From a checkpoint of a small mixture-of-experts model trained on Wikipedia.
Experts: 64 experts in each of 8 layers, 64 SwiGLU neurons an expert, 3 picks a token, a softmax router, a shared expert of 64 neurons.
Below are experts of layer 5 (counted from 0) of a mixture-of-experts language model. Rows are named router (the router's row for the expert), gate (a neuron's input weights, with its number), up (a neuron's input weights, with its number) and show model dimensions 0-191. Each number is 128 + 24 x the weight over its row's rms, rounded and kept within 0 to 255.
After each expert's rows: a language model's description of what the expert responds to; "gets" lists some tokens that make up at least twice as much of what it gets as of all text. This comes from a sample of Wikipedia text that the model never trained on. Tokens count by the router's weight.

# expert 58
router [106  96 102 126 126 189 142 116 127 153 164 164 121 124 120 134  98 164 159 123 126 135 128 142 138  97 128 152 119  90 144 122 130 110 105 123 141 134 147 119 107 158 118 153  92 148 139 145 147 179 107 129 191 169  95 106 160 123 146  87 134 101 108 142 125 134  83  97 137 152 127 125 174 138  98 153 104 126 119 142 107 100 117 117 150 166 131 107 147 136 130 134 163 113 107 111 164 141  71 135 163 120  93 105 116 165 118 162 123 151 159 143 141 161  71 115 146 133  92 106 173 157 168 154 128 142 106 148 188 101 155  84 120 144 148 101 140 122 172 147 131 160 149 124 134 119 128 149 141 136 136 144 128 163 115 116 132 155 104 116 162 142 143 108 146 128 120 149  83  87 134 135  73 113  99 110 115 143 101 146 135 103 173 130 136 123 143 142 130 110 102 133]
gate0 [121 103 139 149 163 142 159 145  99 108 121 126 107  90 125 129 152 144 138 108 136 149 146 142 101 137 116 118 107 141 112  68 113  83  78 118 155 138 116 144 152 140 151 144 137 140 106 117 111 115 129 131 104 154 101  99 143 146 118 149  79 141 143 191 142 148 115 100 101  93 133  95 183 108 153 165  95 119 167  96 140  88 124 129 166 126 127 134 114 116 133 119 118 104 109 118 107  94 113 116 123 111 149 137 149 144  97  93 122 163 133 121 153 123  79 131 114 143  99 135 124 110 124 120 138 112 160 113 120  92 133 129 138 137 145 126 118 141  99 147 133 134 140 167  88 112 156 181 138 175 196 146 136 124 144 114 169  84  98 107  74 141 107 157 184 137 125  91 137 168  92 114 138 162 134 100 112 134 139 127 124 110 175 119 103 124 117  95 122 123  97 155]
up0 [128 129 105 129  92 159 103 156 108  96 144 177 159  94 127  97 141  98 141 116 157 136 125 169 132 134  95 128 150 182  92 154 118 124 144 108 117 142 116  93 108 151 116 141 152 127 152 129 123 115 105 142 111  59 114 123 169  85 118 140 154 119 125 153  81 155 150 117 118 142 149 107 143 138 129 130 129 107  83 155 131 130 140  82 136 145 102 106 153 160 132  77 132 126  98 114 135 147 143 118 160  78 121 100 131 125  59 138 143 158  75 175 119 122 150 102 151 122 133 141 141 183 165 123 114 122 122 144 143 131 158 178 154 121 134 165 153 106  93 164 142 113 139 148 134 119 166 167 133 117 109 106 136 127 146 136 146 142 142 133 113 116 161 144 105 157 115 158 126 143 140 156 104 142 131 119 148 171 115 145 137 148 139 186 145 107 138 111 165 115 105 128]
Description: List dashes, activity nouns
gets: "-", " |", ".", "|", " he", " -"

# expert 15
router [124  89 126 103 148 163 132 119 161 121 127 158  68 102  99 143 112 138 166 120 107 147 124 158 117 112 110 140 140  79 123 110 138 132 122 131 145 141 128  96  86 150 106 152 118 100 142 115 156 167  99 131 163 165  90 120 174 125 138  82 134 121  94 115 114 141  94 106 108 171 104 131 149 168 107 176  92 113 103 171 115 137 108 130 137 170 170 105 152 112 133  98 135 102 135  75 150 128 123 155 148 112  95  94 118 150 145 187 138 151 138 142 124 142 112 116 162 125  97 112 142 140 136 163  93 129 106 171 152 118 149 133 138 106 158 111 140 139 134 131 104 120 157 126 159 114 100 131 145 125 114 168  96 157 111 105 174 133  93 131 123 161 142 118 141  77 141 114  87 134 130 146  88 170 106 117 112 126 102 138 118 110 137 110 123 145 145 173 121  91 130 133]
gate0 [153 104 129  87 170 134 136 100 108 148 159 164 132  94 110 113 159 125  97  97 116 118 114 133 126 122 153 124 111 135  95 167 124 139  81 142 134 111 109  82  51 110 101 122 152 145 135 122 139 149 136 159 111 118 124  91 133 110 140 118 146 122 146 106 114 135 100 100 184 157  87 156  98 144 126 126 157 149 108  89 153 134 137 126 157 141 155  68 158 141 141 129 113 113 185  91 140 177 108 125  76 126 151  90 153 107 128 134 132 140 104  95 113 125 147 127 146 102 183  99 130 100 135 126 152 108 111 131 103 121  99 139 140 131 141 138  94 121 106 112 126 129 138 155 100 133 144 126 158 132 135 150 156 122 180 112 189 108 110 119 146 152 185 131 122 130 160 102  91 128 138 117 146 133 136 107 150 111 105 145 162 150 141 152 106 117  84 137 128 112 155 127]
up0 [146 132 118 162 145 146 116 108  84 111 136 103 154 148 127 119 132  81 130 156 107 148 103 131 170 131  91 153 101 163 130 129 106 126 115  97 138 123  88  45 161 106  97 113 146 129 131 104 121 143 129 133 111 105 131 126 139 116 133 100  82 121 122 146 122 106 131  81 105 102 124 114 153 204 117  98 152 164 152 142 123 118 126 151 127 109 148 114 144 148 141 145 132 100 158 112 156 141 126  84  96 201 141 123 126 122 130 119 165 149 133 100 106 107 118 172 104 117 116 125 139  99 116  80 130 140 130 118 112 113 141 129 156  82  97  89 121 119 138 132  94 138 122 113 150  88 175 154 112 131 116 162 108 152 134  81 104 170 131 170 158 145 130 132 103 125 134 143  98 145 152 122 105 168 110  92 120 154 107 103 149 104 124 114 122 160 166 102 135 151 132 115]
Description: Film and music credits
gets: " by", " the", " ", " of", "|", " for"

# expert 41
router [113 115 131 104 145 157 135 127 141 157 147 149  86 117 115 133 105 154 128 117 102 153 124 143 109  95 126 155 130  75 117 109 122 109  99 145 151 144 112 117  90 165 120 174  88 132 147 106 150 175 100 138 149 165  99  94 155 134 123  88 137 129 107 156 113 107 111  90 136 142  99 116 180 139 100 159  74 100 133 154 135 129  78 131 159 156 146 124 164 134 108 104 133  93 110 121 150 152  81 133 166 130  89  90 135 171 131 144 122 161 152 110 162 150  73 121 129 113 112 101 160 141 156 138 120 128  84 148 188 131 160  88 143 105 155 111 121 119 147 141 135 151 160 145 133 124 130 159 147 151 150 116 102 155  94 110 178 137 101 136 138 148 112 112 159 128 153 126  96 118 125 156 124 165  94 128 140 133 110 151 126  92 140 143  94 162 129 136 138 127 119 125]
gate0 [138 147 136 124 151 143 100  77 162 151  97 150 130 137 104  96 143 131 131 142 129 139 151 131 108  99 139 142 146 105 191 111  74  51 110 134 131 158 160 158 100 128 122 134 122 133 133 127 162 141 117  94 107 160 124 130 117 149 140 115 182 134 130 135 107 154 123 148  99 131 129 137 124 122 191 147  88 139 113 132 123 152  95 113  69 144 142 158  95 150  79 146 161 147  96 111 114 117 117 110 136 149 104 103 139 184 176 126 137 119 134 112 159 119 105 154 123 115 136 117 111 109 120 108 100 102 138 160 102 120 119 104 148  96 114 146 124 124  89 137  98 146 139 137 153 139  63 150 126 107  88 159 145 121 125 125 141 160  87 136 144 140 140 162  94 135 143 138 105 171  92 123 123 175 111 152 145 123 114 147 143 116 118 139 121 154  64 137 129 131 129 111]
up0 [100 155 119  95 127 127 154 168 157 159 157 128 165 123 112  97 172 167 148 127 133 119  60 122 163 139 110 126 122 131 122 113 149 175  93 154 142  97 114 105 125  83 119 126 140 103 140 147 143 138 109 133  90 122 137  97 115 110 156  90 126 145  77  99 140 144 117 108 127 113 125 137 129 148  94 128  72 127 157 128 142 116 103 123 153 110 145 139 147 165 120 140 178 145 146 159 110 114 106 151  98 171 125  96 136 137  91 129  97 110  92 126 154 130 115 122 114 112 143 130 109 114 123 101 171 112 105  89 118 161 132  90 152 119 176 128 134 122 107 146  79 104 115 166 154 106 117 126 121 125 143  76  89 123 112 142 113 108  84 115 152 101 135 128 189 116 138  86 118 107 111 115 135  87 134 127 110 180 129 150 131 105 120 148 126 144 163 111 102 151 134 166]
Description: Clause-ending commas
gets: ",", "),", ";", "\",", " but", " -"

# expert 7
router [133  64 111 116 156 199 150 111 153 110 143 163  94 137 127 140  92 161 149 108 103 162 139 157 100  97 134 141 103  94 135 118 124 102  88 117 148 142 132 125  95 146 123 161 111 110 171 114 126 155 117 123 175 149 117 104 174 129 134 106 150 112 120 151 110 129 104  87 141 133  90 108 161 163 117 145 110 102 137 153 132 134  95 126 135 161 148 112 153 137 102 119 123 102 108 146 150 133  91 115 144 110  91  93 145 151 124 145 145 138 132 137 159 160 101 134 138 128  84 125 182 144 126 146 119 138  86 152 170 118 155  99 136 125 159  97 135 131 164 132 113 159 151 132 152 125 138 162 151 140 145 166  81 137 101 107 192 144 109 134 128 143 130 114 150 111 137 157 100 123 131 168 123 155  96 122 104 131  83 140 145  97 158 124 114 160 140 164 147  94 113 143]
gate0 [130 123  79 147 181 121 114 146 117 113 133 143 137 141 127  85 113 117 114 129 118 161  95  89 124 117 118 129 160 104 155 114 179 137 157 151 149  93 136 118 154 125 138 146  96 160 180 118 124 134  82 127 140  98 117  98 163 113 140  98 159 138 111  93 130 107 136 133 170 136  61 120 109 134 110 128 123 158 129 112 116 182 123 134 144 104 169 134 112 183 123 146 112 128 122 158  85 115 152 100 142 120 150 135 135 102 102 155  99 123 134 147 149 137 153 136 170 155  93 146 144 101 163 133 124 129 132 175 161 158 107 104 126  93 171 106 141  83 127 128 128 150 127 123 134  98  99 105 107 171 100 117  71 106 127  95 114 146  99 163 165 147 130 140  93 132 147 133 106 141 100 140 118 125 118 160  94 110 100 102 140 100 169 135 147 106 122 145 150 103 112 130]
up0 [127 128 126 108  88 142 120 126 154 108 106 111 106 167 145 118 100 130  74 177 119 137 186 126 168 138 125 108 128  77 133 135 110 122 123 104 114 114 142 129 148 138 121 113 101 160 113 132 116 136 150 136 141 121 141 166 159 106 126 140 187 108 137 213 135 142 137 115  98 130 175 123 131  79 149 111 123 110  93 139 138  93 133 118 143 131 114 134 117  97 131 160 124 116 138  79 177 162 115 117 111 143 118 125 149 159 133 148 145 145 139 126 113 134 130 146 122 146  85 143 114 114 120 126  61 132 108 107 122 103 127 141 105 130  87 166 124 134 113 159 108  89 126 128 183 137 155 138 147 109 161 155 107 140 112  98 143 122 123  71 102 143  95  95 136 103 137 179 105 134 109 135 110 139 118 163 136 181 104 106 136 131 163 165 126 161 131 120 109 138 145  87]
Description: Line breaks ending rows
gets: "\n", "'", " Mark", " during", "’", " Ali"

# expert 59
router [118 119 107 131 142 155 121 124 145 139 131 128  94 108 158 140 118 176 133  92 107 171 120 167 101  73 115 129 131 127 105 131 102 151 120 104 155 167 138 135 118 163  93 158 131 107 172 109 131 161 125 120 128 149  70  92 136 161 141  98 156 123 127 135  88 112  94 126 136 142 129  87 140 153  98 159 105 129 158 141 108 130  97 106 151 146 132 112 170 128 117 132 122 123 103  88 150 122  78 144 148 132 117  67 144 140 145 169 140 157 143 177 119 148  76 141 108 125  81 113 173 152 166 152 125 130 115 161 153  94 135 116 140 107 150 129 112 125 130 160 117 141 166 142 138 100 131 154 149 145 140 147  79 150 108 138 150 141  92 135 118 110 132 111 184 108 140 148  66 125 141 144 110 145  93  98 123 156 102 148 141 130 150 107 119 145 150 147 162 113 135 138]
gate0 [163 109  76 135 128  84 153 169 127 129 139 128 151 105 146 113  90 135 135 140  83 142 163 129 121 145  84 123 131 128 160 113 117 178 127  86 116 138 136 133 118 169 185 151 110 133 132 107 119 113 139  85 100 146  71 132 137  84 102 174 164 132  88  93 117 172 156 152 115 151 144 168 118  89  99 125 113 143 127 123 147 149 155  94 114 138 113 127 120 103 154  74 116 113 145 180 148 135 117 174 125 111 154 154 138 111 136 137 134 111 148 146 139 128 124 169 126 147 137 108 165 162 160 142 102 117 139 142 128 150 122 151 155 127 101 119 108 150 144 120  97  84 134 148 128 109 107 121 172 145 148 139 118  94 123 123 124 171 179 134 134 104 176 137 134 152 143 125 113 132 122 117  90 117 110 123 136 102 133 137  90 113 120 152 139 143 109 162 132  91  82 152]
up0 [132 145 112 122 107 111  82 127 128 127 135 119 122 125 134 117 126  81  93 140 172  96 140 113 142 131 157 136 120  97  92 116  86 123 138 130 111 146 138 111 122 141 124 169 119 133 113 123 103 157  76 125 166 148 143 156  80 142 143 103 125 120 126 132 114 121  94  79 105  91 108 157 124 144 105 128 138 121 110  81 146 128 133 116 100 163 130 139 121 142 102 126 103 117 126 112  99 162 138 135 122  75 130 116 111 131 112 162 128 109 139 144 172 152 190 113 141 120 107 129 138 153 142 126 168  88 130  95 143 107 138 102  78  94 178 116 111 100 120 165 138  96  94 123 115 193 100 130 170 153 147 112 144 164 108 123 127 155 101 136 143 132 126 121  98 134 143  88 133 108 146 134 167  95 157 128  84 122 130  97 126 149 107  66 165  85  82 130 112 105 118 125]
Description: Conjunctions and census phrases
gets: " as", " (", " and", " or", ",", " the"

# expert 27
router [119  84 123 125 164 149 118 116 127 136 123 174  92 121  89 115  74 170 128 134  97 180 125 176  96 115 131 149 146  92 138  83 134 102 116  90 157 149 126  92  96 161  99 163 108  97 165  92 124 144 117 144 152 167 101 127 159 143 116 112 111 131 155 127 113 125  98  93 132 155 120 121 140  99 109 141 110  99 110 132 129 121 110 140 133 141 118 131 133 152  87  88 130  85  82 123 149 155  98 127 124 118 121  79 112 172 116 172 162 141 135 153 130 132 127  97 127 132 116 121 168 132 167 119 132 113  89 178 164 149 156 110 130 129 161 129  81 126 140 135 116 120 158 145 132 119 133 136 176 165 133 153  95 157 136  96 167 111 128 112 139 157 111  93 146 113 133 152  90 118 113 164 119 135 111 134 107 121 110 136 126 127 130 114  94 130 141 148 148  95  78 123]
gate0 [136 128 130 118 195 112 111 167 130 109 118 172 110 155 133 160 132 150 164 113 122 143 116 157 135  70 125 117 140 175 139 101 134  81 123 124 160  86 109 109 132 151 107 131 131 154 161 169  99 128 135 104 126 143  89 172 119 168 120 156 165 144 140 125 113 126 125 145 157 119 148  95 149 116 113 110 135 127 127 155 183 171 123 162 150 126  81 112  96 146 144 110 117  69 107 115 171 119 107 135 105 127 132 135 115 138 109  90 171 118 142 130 109 127 104 110 115  76  96 123 136 144 183 135  77  94 162 137 129 144 161 148 130 112 154 155 153 135 126 135 170 130 154 125 124  98 111 132 115 137 162 108 133 116 162 154 129 103 145 113  98 152  93 136 151 109 140 130 117 140  65 122 108 136 105 127 127 114 118 164 121 170 122 131 114 111 169 107 128 137 152 110]
up0 [136 145 139 142 185 145 144 141 138  98 121 159  95  91 156 142 102 121 158 132 128 144 130 164 170  91 109 127 153 123 106 139 137 108  83 113  82 174 138 149 115 120 156 151  85 150 111  94 127 104 131 141  98 169 148 146 124 126 132 123 146 111  95 133 131 157  85 114 120 132 189 102 126 125 109 127 126 112 136 111 120 123  94 132 151 136  76 186 144 122 167 165 154 103 129 169 124 136 130  57 100 107 106 121 146 132 116 132 133 105 142 119 126 122 118 154 122 141 138 115 106 122 180 131 100  69 160 147  94 134 145 124 132 142 150 133  80 119 135 102 131 118 120 113 144 125 112 137 125 111 113  96  93 152 111  87 130  87 148  78 121 125 114 149 129 126 109 121 103 163  60 125 125 114 128 118 152 142 117 153 131 184 175 105 115 133 133 108 105 144 123 146]
Description: Ordinals, commas, line breaks
gets: "\n", ",", "st", " second", " first", "th"

# expert 52
router [ 84 100 117 132 147 167 112  95 115 170 132 156 122 146 156 114 121 140 139 148 108 140 111 162 123  97 121 154 116 124 136 113 107 138 105 117 123 147 104 124 116 160 100 149 106 103 165  81 134 146 104 119 113 146 111 113 147 115 147  62 165 120 112 135 125 125  76 112 115 144 125 117 164 140 117 181  97 100 130 166  91 114  85 101 160 142 170  83 135 127  99 128 135  90 129 131 131 115 109 124 145 136 102  61 108 149 104 147 133 112 165 159 123 151 113 113 145 106 109 100 150 145 133 112 140 126 104 145 167  97 159 138 160  84 117 102 142 120 138 172 104 151 181 151 136 124 125 132 167 126 144 151  67 144 124 125 158 162  87 114 143 137 144 154 154  78 148 154  95 112 117 154 118 145 108 107 122 114  99 138 117 131 146 113  86 152 144 152 146 100 131 120]
gate0 [126 125 149 141 169 104 126 101 151 140 130 139  94 153  68 127 118 115  98 146 132 137 155 123 131 128 109 142  99 175 116 129 145  96 137 107 113 137 129 109 153 117 116 114 149  97 159 120 165 125 147 125 145 179 128 122 110 113  94 114 172 168 200 112 120 148  94 131 155 140 135 157 127 105 145 115 136 129 137 180 128 140 107 101  95 119 174 140 148 150  84 141 162 128 142 101 177 117 112 103 112 122 159 101 101 123 135 118 127 137 142 139 127 141 126 103 122 136 149 128 155 128 168 122 152 131 151 143 132 103 113 143 127 121 113 149 116 170 103 182 162 156 158 156 129 139 154 128 147 128 143 160  76 110  98 146 151 120 119 118 113 115 109 184 101  82  96 145 144 142 127 141  93 121  65 140 135 162 146 180 110 112  97 129 122  85 116 136 135  76 153 154]
up0 [125 115 151 145 119 141 139  95 135 118 137 112 124 134 151 119 120 133 176 143 133  98 117 111 146 161 110  75 108 142  81 137  98 149 141 150 118 130 119 146 121 119 110  92 167 124 146 145 154 122 181 129 100  99 135 122 125 170 174 106 145  72 133 123 140 104 103 151 150 168 118 109 153 161 132 112 100 120 120 115 113 135 112 141 141  98 189 126 180  89  79 183 123 128 132 151  91 111 139 124 140 149 137 135 112 106 104 182 126 148 125 124 156 100 130 173 116 143 131  94 158  67 137 102 158 128 132 154 129 116 127 129 128 103 143 133 131 125 116  92 113 158 132 139  76 147 144 112  89  85 112 142 127 119 169 126 115 126 120 125  87 124 133 136 115 165 147 113  97 126 141 113  77 132 107 116 145 126 118  67 118 112 107 141 127 158 157 129  68 159 127 157]
Description: Family and household words
gets: "==", " and", " was", " had", " were", " married"

# expert 47
router [ 96  85 109 142 147 174 152 123 140 156 146 144  90 149 111 138  90 147 160 121 115 166 138 152 135 106 116 144 144  81 131 102 137 122 129  98 167 131 144 114  87 144 101 155  85 122 165 120 125 173  89 108 158 168 102 119 156 116 130  85 121 130 110 143 138 129 109 145 118 156 108 128 173 160  99 155 120  99 120 154 105 105 104 136 127 147 165  98 140 121 111 120 132 121 114 124 142 134 116 137 153 153 104 114 139 163 141 131 155 167 140 142 160 164  78 123 140 119  81 113 189 130 156 178 120 133 109 139 149 134 155 109 145 118 148 100 106 104 145 138 122 142 172 144 129 133 139 176 169 135 134 128 105 122 123 102 158 168  98  96 128 147 136 135 153 116 139 142  96  97 124 170 117 182  83 125 135 123  73 156 120 122 146 112 110 135 126 147 164  96 113 110]
gate0 [122 151 118 138 170 141  97 153 152 132 116 142 148 175 112 117 111 137 148  95 129 159 109 129 119 174  92 116 135 112 106 122 159 112 130 127 152 100 104  98 104 155  95 128 113 162 140 165 169 131 150 198 114 113 131 112 111 133 151 144 118 133 143 145 111 131 124 140 121 130 107 154 100 107 121 163  98 129 100 116 168 145 172 134 114 116 140 127 142 115 119 134 135 148  95 147 114 135 155  90 110  96 140 160 128 149 152 152 118 161 156 157 167 185 127 103 115  83  60 118 168 120  91 123 134 119 148 139 152 154 167  93 158  81 124 124  90 144 141 129 139 119 124 160 131 124 109 152 136 113 110 102 106 103 132  87  93 117 118 118 140 148 118 122 160 141  91  82  99 158 111 137 129  99 131 140 131 139 107  98 144  99  98 132  75 133 102 104 134 187 166 130]
up0 [131 123 136 125 108  82 118 124 168 161 159 101  56  99 125 114  96 114 161 151 145 129 118 117 145 175 158 166 165 137 159 136  84 122 129  97 119 143 143 137 104 160 117 116 103 156 112 105 131 161 134 136 156  98 124 129 146 122 109  81 110 139 109 127 102 137 141 150 111 130 124 125 160 109  84 133 181 135 127  92 144 134  84 131 117 151 101 183 109 110 115 147 103 146 109 149  96 125 140 139 145 131 124 135 137 123 140 119 133 144 160  71 142 125 145 149 124 143 121 129 170  99 124  76 148 147 129 123 120 124  87 123 132 186 117 145 105 132 143 151 160 168 120 137 104 149 109 127 173 128 127 131  94  83 124 158 101 142 106 115 133 103 117 133 134 149  97 101 106 110 109 125 104 134 122 149 164 116 154 111  92 140 127  79  89  65 142 159 148  84 113 117]
Description: Copulas and articles
gets: " a", " was", " is", " be", " an", " were"

# expert 29
router [111 106 111 116 155 136 134 122 146 142 170 143  96 128 118 149  99 154 168 118 127 129 112 152 132 100 116 173 141  99 111 109 115 123  90 117 123 147 163 126 135 171 105 150 125 104 170 107 127 156 103 137 152 158  91 107 163 135 117  84 128 132 108 156 100 166  79 122 106 143  90 126 157 137 133 139 106 121 122 183  92 108 120 115 136 167 172  99 151 132 144 106 114  87 110 114 141 122  74 120 145 130 119  95 120 159 132 160 118 170 126 134 158 165 101 106 152 119  79 113 143 129 148 130 137 144 104 162 159  93 165 109 137  99 166  88 118 121 142 147 140 154 153 155 119 134 123 155 148 152 163 127 104 148  96 100 184 173  94 136 129 134 135 122 132 116 119 115 100  98 123 173  88 164 106  95 129 116 115 156 129 131 156 118 128 162 117 147 151  89 129 107]
gate0 [115  89 128 106 107 133  95 126 205 148 202  88 126 127 104 131 150 160 156 133 116 114 124 132 122 119 174  98 139 140 134 158 147 111 137 157 123  88 140 188 103 137  96 110 141 107 124 130 197 116  90 148 132 126 122  64 134 163 129 101  89 151 140 120 132 119 113 121 149 133  97 133  99 147 125 138  81 133 115 120 117 155  86 142 148 125 124 152 141 138  80 164 117 107  90 131 106 124 118 111 133 126  95 147 113 134 189 135 157  98 132 137 156 123 135  77 115 111  72 118 119 135 142 129 118 137 123  99 161 139 112 112 155 154 104 103 102 110 145 135 154 141 135 130 106 117 132 107 127 151 123 132  95 163 131  97 130 149  84 142 155 129 160 121 123 120 102  90 120 111 166 133 132  97 152 104 100 129 109  93  91 123 134 152 162 127  96 111 131 119 120 141]
up0 [ 98 151 131 116 125 109 123 125 131 131 115 124 113 111 130 120 130 146 120 178 114 117  84 136 113 164 112 153 127 140 109 110 131 166  77 138 125 139 122 101 172 153 134 122 120 181 151 130 143 117 160 153 159 105 123 127 151 190 146 127  99 130  50 123 112 124 106 136 107 158 100 130 153 133 142  93 169 154 127 142 119 122 151 150 132 102 127 102 123  93 110 127 128 169 109 139 135 148 103 141 133 158 157 148  86 165 137 130 135 108 105 101 135 123 143 149 147 148 146 131 127 120 115  66 184 124 131 136 106 161 119 173  83 104 130 104 107 117 119 180 121 131 136 128 135 119 105 140 145  98 147  91 113 150 105 132 130 169  93 164 201 132 129 155 127  71 110  99 118 154 152 127 136 115 156 186 119 135 143 137  83 123 112 108 145 109 137 161 104 137 114 109]
Description: Infinitive to, modals
gets: " to", " the", " at", " for", " would", " can"

# expert 14
router [122  95 107 137 132 137 141 133 141 152 148 139 117 126 100 160 125 165 163 136 114 171 106 168  95 103 139 164 135 113 133 120 102 121  89 134 154 121 118 130  84 120 124 154  96  94 183 107 149 160  88 153 154 165 105 109 137 123 154 112 135 136 103 139 122 117  82  96 146 132 102 124 160 152  92 134  88  98 116 155 102 123 111 123 138 161 145  91 153 146 102 120 122 108 110 108 141 112 107 128 147 110 107  83 125 174 135 147 141 121 150 133 144 144  69 129 158 130  71  99 154 141 145 152 101 121  68 145 138 125 154 101 130 124 165  79 111 125 152 148 140 154 151 145 163 152 112 168 143 161 147 130 107 179 113 121 167 145  97 132 131 139 112 126 147 122 144 137  94 118 119 147 100 144 106 124 116 112  81 142 109  88 165 143 122 154 142 160 166  99 102 142]
gate0 [130  92 132 113 129 148 137 141 156 167 107 123 133 147 121 107  97 161  78 129 143 127 153 100 135 137 110 163 177 114 122 121 149  98 188 161 158 136 142 142 136 158  93  87 123 106 104 123 141 128 148 155 121 134 107 142 132 132 190  81  74 133 164 100 116 129 153 144 133 110  91 139 137 132  75 148  97 159 127 107 144 155 129 111 138 116  99 159 127 126 112 114 155 146 103 174 148 185 119 172 135  97 138 119 101 141 177 123 128 100 134 147 137 138 129 117 103 125 128 156 109 101 126 128 129  98 144 162 154  96 125 136 103 116 143  73 127  90 139 166  93 112 120 144 137 113 113 121 144 192 109 139 131 156 108 112 145 116 136  98 124 122 144 133 149 113 100 114  90 125 145 149 158 126 120 157 112 122 117 108 161  82 127 167 142  87 155 100 137 108  98 160]
up0 [105 138 146  99 142 132 118 135 102 131  96 150 113 145 169 106 120 159 172 166 124 120 150 153 151 135 144  92 123 122  47 124 141 134 144 119 138  97 138  89  87 123  98 126 102 139 139 141 132 146 115 178 129 129 122  90 143 146 139 126 110 167 100 123  92 119 109 128 102 124 151  85 132 156 138 131 134 133 124 120 126 131 122 118 118 134 139 108  97  89  95 157 141 140 124 142 185 114 121 143 100 141 109 102 111 104 151 132 111 146 143 126 150 121  89  75 127  78 151 141 168 181 115 164 130 137 125 132 141 117 137 130 174 106 135 200 114  88  73  98 146  74 116 128 143 125 103 127 124  73 136  93 105 153 140  98 123 139 113 123 110 106 156 130 116 100 155  84 118 135 139 136 103 149 154  82 162 131 168 147 129 115  94 133 162 137 126 118 118 125 135 107]
Description: Section and paragraph starts
gets: "\n", " |", " \"", " one", "---|---|---|---|", " One"

# expert 21
router [137  84 112 133 144 173 110 119 114 112 151 149  93 139 110 145 121 159 133 136  77 148 160 179 106 105 105 153 139 112 130 119 135 117 109 137 117 145 163 146  91 170 129 156 112 134 141 109 138 164  88 146 141 145  96 119 152 119 146 104 140 144 145 169 120 111 114 107  83 140  92 149 174 162 125 121  86 105 110 159 101 157 113 100 134 155 128  96 158 121  88 120 121 110 114 106 145 112 114 121 152 114 107 136 139 162 120 165 145 178 137 148 158 167 100 110 123 107  91 128 141 176 169 167 106 149 131 140 140 145 152 150 150  90 170  97 108 124 150 171 148 170 168 113 123 138 114 144 154 160 150 155  97 165 152 116 171 138 108 126 120 137 123 127 152 124 167 161 108 100 137 159 114 123  93 118 122 137 123 148 134  90 166 132 107 155 109 167 138 118 114 139]
gate0 [154 149 129 127 148 144 101 123 151 106 100 111 107 105 102 101 102 114 124 115 105 170 112 121 146 101 121 135 160 126 104 129 145 182 122 103 103 125 134 101 162 122  78 128 135 102 148 101  83 118 124 139 108 121  95 153 159 132 156 153 124 146 173 134 103 154 166 106 139 123 115  95 143 121 121 125 136 118 167 161 120 105 102 114 116 123 158 123 129 151 145 109  92 108 101 140 102  73 136 136 126  98  93 158 117 124 143 150 119 142 107 152 153 150  97 141 110 119 133 109 150 184 146 147 107 160 123 105 125 123 147 136 130  67 100  88 110 134 148 156 132 132 150 119  98 111  92 111 139 170 169 109 100 156 106 112 159 119 132 113 171  78 123  80 126 151 103 122 128  91 150  91 115 116 113 123 101 145 139 171 144 124 148 132 152 147 129  99 134 124 169 209]
up0 [ 96 127 156 142 137 134 108 134 122 156 152 147 154  98 112 135 152 103 115 119  99 118 147 138 126 116 106 131 149 123 151  95 168  73 147 104 105 145 130 125 110 146 137  95 181 147  96 114 137 140 113 148 158 123 148 134 147 124 103 151 139 153 127 116 128 160  81 125 157 154 157 132 101 195 103 100 163 120 141  93 161 146 130  83 116 166 147 153 142  99  97 106 122 111 129 103 139 115 133 123 114 140 141 102 109 161 164 101 117 136 175 143 149 101 162 158 110 137 140 106 140 101 114 144 133  77  96 120 132 112 106 147 157 144 102 122 145 161 120 183 110  65 140 122 174 132 151 152 150  96  82 160 146  81 124 122 120 171 165 143 100  85 117  88 119  68 116  90 129 124 121 130 136 138 136 157 118 109 129 139 113 132 130  95 155 119 102 135 137 135 141 138]
Description: Verbs in physical descriptions
gets: " has", " have", " had", " are", " is", " but"